config.yaml
router_score: "softmax"
routed_scale: 1.0
init_std_qkv: 0.0316
decay_shape: "linear"
Below are experts of layer 4 (counted from 0) of a mixture-of-experts language model. Rows are named router (the router's row for the expert), down (a neuron's output weights, with its number) and show model dimensions 0-255. Each number is 128 + 32 x the weight over its row's rms, rounded and kept within 0 to 255.
Before each expert's rows: a language model's description of what the expert responds to. This comes from a sample of Wikipedia text that the model never trained on.

# expert 21
Digits and pipes inside sports and chart tables, plus European, especially Nordic, names and words, such as Allsvenskan, Norway, Swedish.
router [146 100 139 119 129 130 157 119 135 117 114 165 128 101  69  66  83 114  87  74 138 111 128 141  76 158 112  72 153 114 154 115 110 126  84 112  89 130  94 160 124  96 100 140  91 138 172  83 158 141 105 166 100 168 176 172 181 130 101 127 177 153 159 156 126 122  91 204 125  66 161 172 138 157 123 146 126 117 135  85 135 108  99 106 139 146  97 124 140 166 133 139  76 174  64 149 134  71  62 100 173 144 169 139 106 188 102 182 130 113 164 189  96 109 158 137 142 110 162 174 105 112 109 171  89 162 109 170 120 111  85 147 138 145 167 101  63  65 131 145 110 198  99 130 109  87 121 178  87 128  83 104 160  74 101 167 157 148 103 144 135 152 199 102 133 200 114 127 128 128 130 104 151 112 172 171 113 165  98 133  77 168 110 118 131 121 114 117  92 135 127 134  84  79 162 188  76  88 143  91 108  97 177 195 106 122 107 129 131 134 152 125 113 134 200  98 167 115 125 113  64 156 124 123  70  99 114 198 131 170 140 176 150 143 154 158 141  89 159 126 168  89 122 107 130 150 111 147 148 147 174 138 134  94 118  72]
down1 [148 113  96 128 106 101  67 147 100 158 114 117 140  80 102 174 142 185 118 113  89  52 167 118 161 145  98 156 138 225  74 165  98 147 121 109 118 151 153 133 176 176 120 150 151 162  89 135 175 115 176 121 120 105 145 108  56 131 154 157  95 143 121 204 120 130 168 210 140  67 111  66 125  36 143 125 134 136 113 109 104 125  53 114 132 137 156  96 120 163 122 122 142 156 133 121 102  79  97 151 173 128 119  92 166 139 130 146 165 121  84 118 139 173 173  97 125 163 105  65 183 109 113  94  81 125  93 169 118 135 133 145 145 133  72 158 103 151 157 129 221 106 141  82 149 115 136 161  88 132  73 134 139 133 142 127 117 110 108 103 113  99  93 182 127 127 146 113 125 125  87 144 173 124 102 128 162 119 170  69 149 141 122 156 170 143 120 104 140 127 137  82 147 114  99 159 133 103 131 109 114  62 157 103 136 114 100 139 140 133 177  46  83 136 111 188 161  97 130 126 171 199  84 111 100 105 129 182 118 183 177 109 168 129 115  99 110 127 153 142 110 148  96 141 145 165 165 103 135 179 150 146 193 155 101  96]
down2 [ 84 179 196 127 160 122  83 174  88 135 114 147 126 127 157 106  91 166 144 140 136 111 121 134  78 158 109 130 134 132 172 103 147 127 139 105 172 116 115 146 101 133 174 123 164 142 170 106 119 126 118 139 154 108 128 131  83 148 162  65 108 161 118 195 133 125  85  68 105 157 134 117 191  49 102 114 123 170 119 185 160  55 170 113 173 123  92 125  72 123 136 108 143 136 169 124 175  75 149 140  91 109 136 169  87 148 182 132  94 143 152 122 156 120 143  84 171 122 134 148 145 189 124 120  89  67  93 157 138 134 153 167 102 103  50 177 101 134  81  85 139 134  75  90  81 140 125  98 147 126 172 117 102  93  93 156  61  87 108 170 168 126  74 125 144  97  89 172 127 117 143 106 168 148 146 167 180 125 106 148  88  56 210 127 133 106 101 143 167 137 127 142 176  90 105 152 150 125 103 157  64  76 127 114 129 128 137 125 102 166 103 146 129 143 104 147 126  64  96 147 169 103  54 155 185 102  88  94 155 122 109 131 147 151 131 122  65 118 127 119  62 126  85 129 123  98 114 104 106  80 165  78 142 146 170 136]
down3 [127 171  99 129 104 145 112 113  89 145 111 177 106  79 126 123 151 138 163  98  91 107 117 190 112  99 101 148 154 115 174 139 113 100  92 121 154  87 122 162 173 165 126 143 147 113  95 126 129 106 149  51 139 127 117 109 176 159 177 198 136 115 147 148 122 115  64 138 122 130 125  96 102 114 147 135  88 138 162 135 176 121 157 144 139 151  85  97 145 130 125  64  68 124  96 145 123  64 163  95  72 136 137 200 146 139 122 138 134 155  73 126 124 103 104 191 102  94 125 117  81 128 153 120 169 182 169 164 176 136 156 114  93 114  96  48 129 104 143 130 156 175 173  91  83 141 140 216 129  86 128 129 117  56 147  89  84 169  95 115 135 136 129 195  93  91 169  91 134 171 110 115 122 190 174  30 122 123 137 140 122 122 154  87 159 109 166 148 156  77 146 168 101 104 158 185 149 134 128 163 164 122  87 182 140 135  80 100 133  68 156 106 113 120 150 203 132 139 174 128 117 109 135 139 115  69 133 112 102 140 157 129 152 157  81  97 106 155 184  97 127 110 110 110 136 195 143 111 150  64 101 109 112  73 143 134]

# expert 10
Early or middle pieces of split words, often after re-, de- or he-, such as expl, aff, un in reunited, em in Enemy.
router [ 91 149  84 122 147 121 138 100 100 130  97 108 139 119 102 154 138 103 176 158  96 159 168  62 129 150 145 165 147 130 101 124 122 149 137 150 108 127 149  75 140 110 161  77 148  72  99 145 108 170 101 122 169  86 199 151 117 146 152 172 125 151 157 103  91 123 123 156 141 111 114 180 181  86 106 159 126 126 181 104 123  95  97  66  99 123 140 136  90 169  46 157 171  99 146 174 138 115 117 112 174 140 166 134  98  84  73 111 175 114 120 152  97 147  89 137 177 109  79 116 106 197 101 108 140  91 137 178 121 144 199 173  95 105  95 102  82 167 105 128 107 141 114  94 166 126  88  47  99 126 154 116 176 151 155 107 153 155 118 133 158 169 138 184 160  81 166 128  83 124 111  85 129 121 143 106  85 146 138 155 152 120 147 164 147  64 179 137 116 114 120 211 127 112  74 144 144 131 106 110 102 147 119  87 134 162  88 179 177  64 172 133  63 150 146 121 187  97 112 130 110 162  87  92 139 157 123 121 106  75 121  96  86 171 120 169 160 118  39 134 139  91 127  87 129 148 132 118 157  73 172 180 130  94 150 108]
down0 [137 100 139 115 206  99  84 149 105 107 158 117 115 175 132 110 133 131 170  72 129 102 165 121 143  97 139 126  86 143 153 102 159 155 141 156 131 119 109  92  78 132 174 140 130 189 174 123 139 114 124 218 123 138 189  77 164 112 136 195 176 103  83 158 170 111 126 177 117 162 130 155  98 133 124  92 167 190 182 170 164 108 101 178 146 125 175 166 167  85 136 156 161 136 107 188  71 129 136 124 151 121  97  82 143  91 152 146 151 155 125 114 139 137 130 162 174 156  84 155  89 114 133  87 120 195 141 124 136  90  80 141 172  97 143 158 192 102 160  80 142 106 122 111 103 149 100 160 171 120 125 129 122 105 135 201 220 151  94 111 120 145 173 160 109 170 128 106 183  84  99 103 136  65 115  99 121 177 105 107 130  85 114 142 114 160 105 114 148 114 107 109 140 153 111 142 137 165 166 160 154 104 118  94 174 128 134 161 137 156  94 115 128  70 141 103 113 109 127 154 164 162 173  80 161  96 160 129 139 117 107 132 121 184 192 130 152  80 127 163 125 138 151 106 205 120  94 106 131 148  28 124 143 104 140  56]
down1 [133  71 120 129 159  91 174 146  77  74  90 152 158 129  47 128 149 127 126 117 121  95  80 142 119  66 204 139 164 120 170 146 106 104  90 203 119 173 121 156  84 148 108 120 170 114 162 153 106 189 159 141 129 132 172  89 110  86 148  99 170 139  97 130 183 208 179 158 117 114 102 137  98 143 139 115 179 132 106 140 103 155 129 139 189 102 106  42  93 170 114 134 156 115 166  66 111 139 196 163  89 110  65 151  98 141 112 115 135  70 106  79  92 126 107 156 140 134  94  87 107 144 112 116 156 112 138 163 153 128 147 119 113 122 160 178 102 109 131 102 118 131  65 178  80 158 156 171 102 144 143 130  98 119 154  71 104 103 101 121 126  34 182 135 201 158 145 142 101 164 145 141  98  88 126 139 120 124 148 148  66  83 121 116 126  63 105  91 138  93  86 124 152 161 160 161 134 143  40  92 155  82 137 166 151 161 141 111 137 128 178 142 154 140 126 135 116 161  73  99 118 138 109 122 127 114 129 166 161 131 126 165 116  79 167  69 124 153 141 100 136 155 107  94 123 158 144 109  94 150  86  97 122 117 154 125]
down2 [111 127 120 175 196 160 108 149 124 194 144 102  95  82 108 101  71 112 139 214  89 139 116 118 106 154 181  83 142 145  73 144 181 135 121   7 133  76 152 154 163 153 120 172 121  98 102 126 204 132 136 161 133  84 140 152 123 153 101  91 157 121 184  82 132 144  94 152 100 128 161 145 177  98 120 124 114 115 105 132 151  88 134 108  89 143 152 157 152 107  72  82 145 139 127  93 108 138 119 130 108 113 164 134 180  98 135 125 119 141 127 142 141 126 177 130 171 119 141 140 111 164  88 118 141 129 182 194 140 128  94 121 107 135 107  89  62 205 167 180 125 127 149 131 100  80 134  94 132  97 171 140 107 153 145 186  82 118  89 103 126 139  96  88 122 101 112  94 109 165 104 119  84 115 136 150 156 123 166  99  83 128 159 142 159 110 169  91 127 118 112 173 102 115 146 165 122  77 163 102  91  51 150 129 110  65  65 177 128  84 127 167 123 167  96 107 127 188 145 122 125 102 136 151 110 122 196  61 132  75 168  99  62  98 119 135 130 115  98 157 136 148 149 154 129 143 172  85 156  66 124 142 121  87  94 103]

# expert 3
The leading digit 1 or 2 of a four-digit year, mostly after In or a month, such as In 2012, 1958, 2015–2016.
router [171 135 152 101 133 165 127 154 177 152  95 105  88 109 139 112 151  74 163 162  94 167 153 123 133 123 164 191 177 139 107 198  76 110 125 160  93  89  79 123 165  85  75 138 115 103 147 189 123  71 187 192 104 103 169 101 136 148 190 110 105 137 126 182 142 107 137 108 108 164 106  70  69  92 108 120 117 125 147  74 131 107 123  91  86 136 132 200 142 152 113 130 137  66 117 126 107  83 156 175 141 203 183 130 180 135 107 157 154 111 133 141 112 121  89  89 145 102 109  96 142 173  66 160 124 147 139 131  98 126 171 142 149 104 143 118 136 148 141 158 125 180 111 132 137  80  97  72 134 126 124 130 128 170  92  74 108 138  87 137  75  78 114 173 133  90 107 171 131 165 127 112  97 101  81 132 114  83 122 143 113 129  63 189 175 192 163  87 122 158 111 137 143 150 109 146 142 122 125 126 102  71 138 151 150  98  59 104  88 122 152 175 168 105 140 181 101 148 111 128 115  85 145 198 146 140 149 174 145 165 152 151 105 110 160 176 105 137 181 171 107  95 129 119 155 175 197 129  91 151  83 118 110 153 132 103]
down18 [ 90  99 139 126 105 202 162 110 132  72 150 114 154  91 124 226 157 172  70 145  62 179  65 124 157 123 102 109 103 118  81 172  71 161  96  70 158 158 144 130 111 146 155 134  85 137 127 133  84 121 181 111 186 140  79 116 158 128 127 109 134  45 165 134 139  97  85 123 137  88 109  80  95  68 159 101 114 135 113  60 143 140 173  55 106  78 125 143 138  98 148 115 107  89 123 148  36 118 131 100  86 148 103 115 115 112  93 127 128 171 135 123 158  78 118 112 110 121 138  83  98 121 136 117 150 139 169 172  82 141 128 128 141 124 128 187 153 147 168 118  65  88 133 137 136 195 119 125  94 134  67  82 125 159  95 126 192 144  92  43 169 115 132 160 146 175 101 113 100 170 124 110  84 117 113 156 155  81 184  91 162 135 137 127 103 119 104  68 138 118 187 121  76 124  98 116 122 164  90 133 154 124 122 111 134 174 128 128  80 160 107 147  64 117 128 135 140 174 136 189 123 144 132 115 114 102 189 130 137 111 110 114  80 170  96 123 126 178 151 122 163 124 119 132 110 123 109  92 119  92 121 159 146 131 112  90]
down19 [170 135 150  65 124  70 102 179 112 134 135 120 130 158 119 173 122 172 152 168 140 189  89 103 146 167 146 112 134 144 171 132 178 179 109  85 140 174 113 121 117 115 188 192 111  98 116 100 173 196 133  61 131 169 136 144 121 120 114  88  82 107 187 158  78  72  99 110 136 165  62 107 169 152 114 153 150 121 106 158 108 136 108 144 130 148 203  92 121  97 148 179  99 165 137 133 143 139 151  80 146 203 165 152 106 142  96 151 116  30 147 102 180  79 173 126 153 164 190 100  60 144  71 102 187 118  91 151 123  73 172 108 136 172 145 163 143 142 101  85 128 157 102 117 133 145 137 164  94  67  89  89 157 118 100 108 152 138 123  98  97 183 121 152 161 121 150  96  82 149 125 155  99 148 158 118 196 120 163  99 114 119 121 210 137  82  91 159 112 125  76 161 154 128  90  86 138 107  89 134 110 146 169  79  65 130 115 117 146 115 116 145 121 123 119 105 150 111 118 149 165 148 105 100 122 125 102 144 156 131 115 154 116 144 148 124 114  96  95 138 132 115 171  93 118  93 106  69 180 124 127  87 149 116 152 163]
down20 [ 89 145 149 148 161  79 149 103  80 156  96 109 105 162 113 155 113 172  98  95 113 168 133  61 185 151 112 145 104 113 152 122 161 123  78 125 128 176  98  94 118  75 147 144 124 162 112 122  40 121 155 151  49 194 126 131 116 139  82 102 132 154 124  89  93 135 139 204 128 169 106 158 168 125 127 176 159  94 141 109 116  91  94 103 169 144 140 141 125 161 128 152 108  83 138 116  99 108 150 187 127  87 142 143 141 126  70  86 178 130 103 103 111 177 161 164 142 180  78  70 105 155 135 154  97 131 164 125 202 115  88 116  35 135 144  95  95 115 150  90  54 120 162 144 101 158 152  67  64 195 146 132 137 128 130 126 110 149 110 106 127 136 176 124 116 128  87 144  93  85 121 147 124 150 116 129  83 126  60 113 117 156 137  72 161 155 137 169 164 124 116 102 153  91 151 129 113  68 127 133 125 181 113 112 189 116 141 122 139 147 103  97 123  82 166  81 113 134 123 131 120 147  90 126 122 141 110  48 123 165 101 149 149 107  89 136 150 175 104  47  92  66 100 128 148 129  87 137 163  77 111  89 182 134 149 151]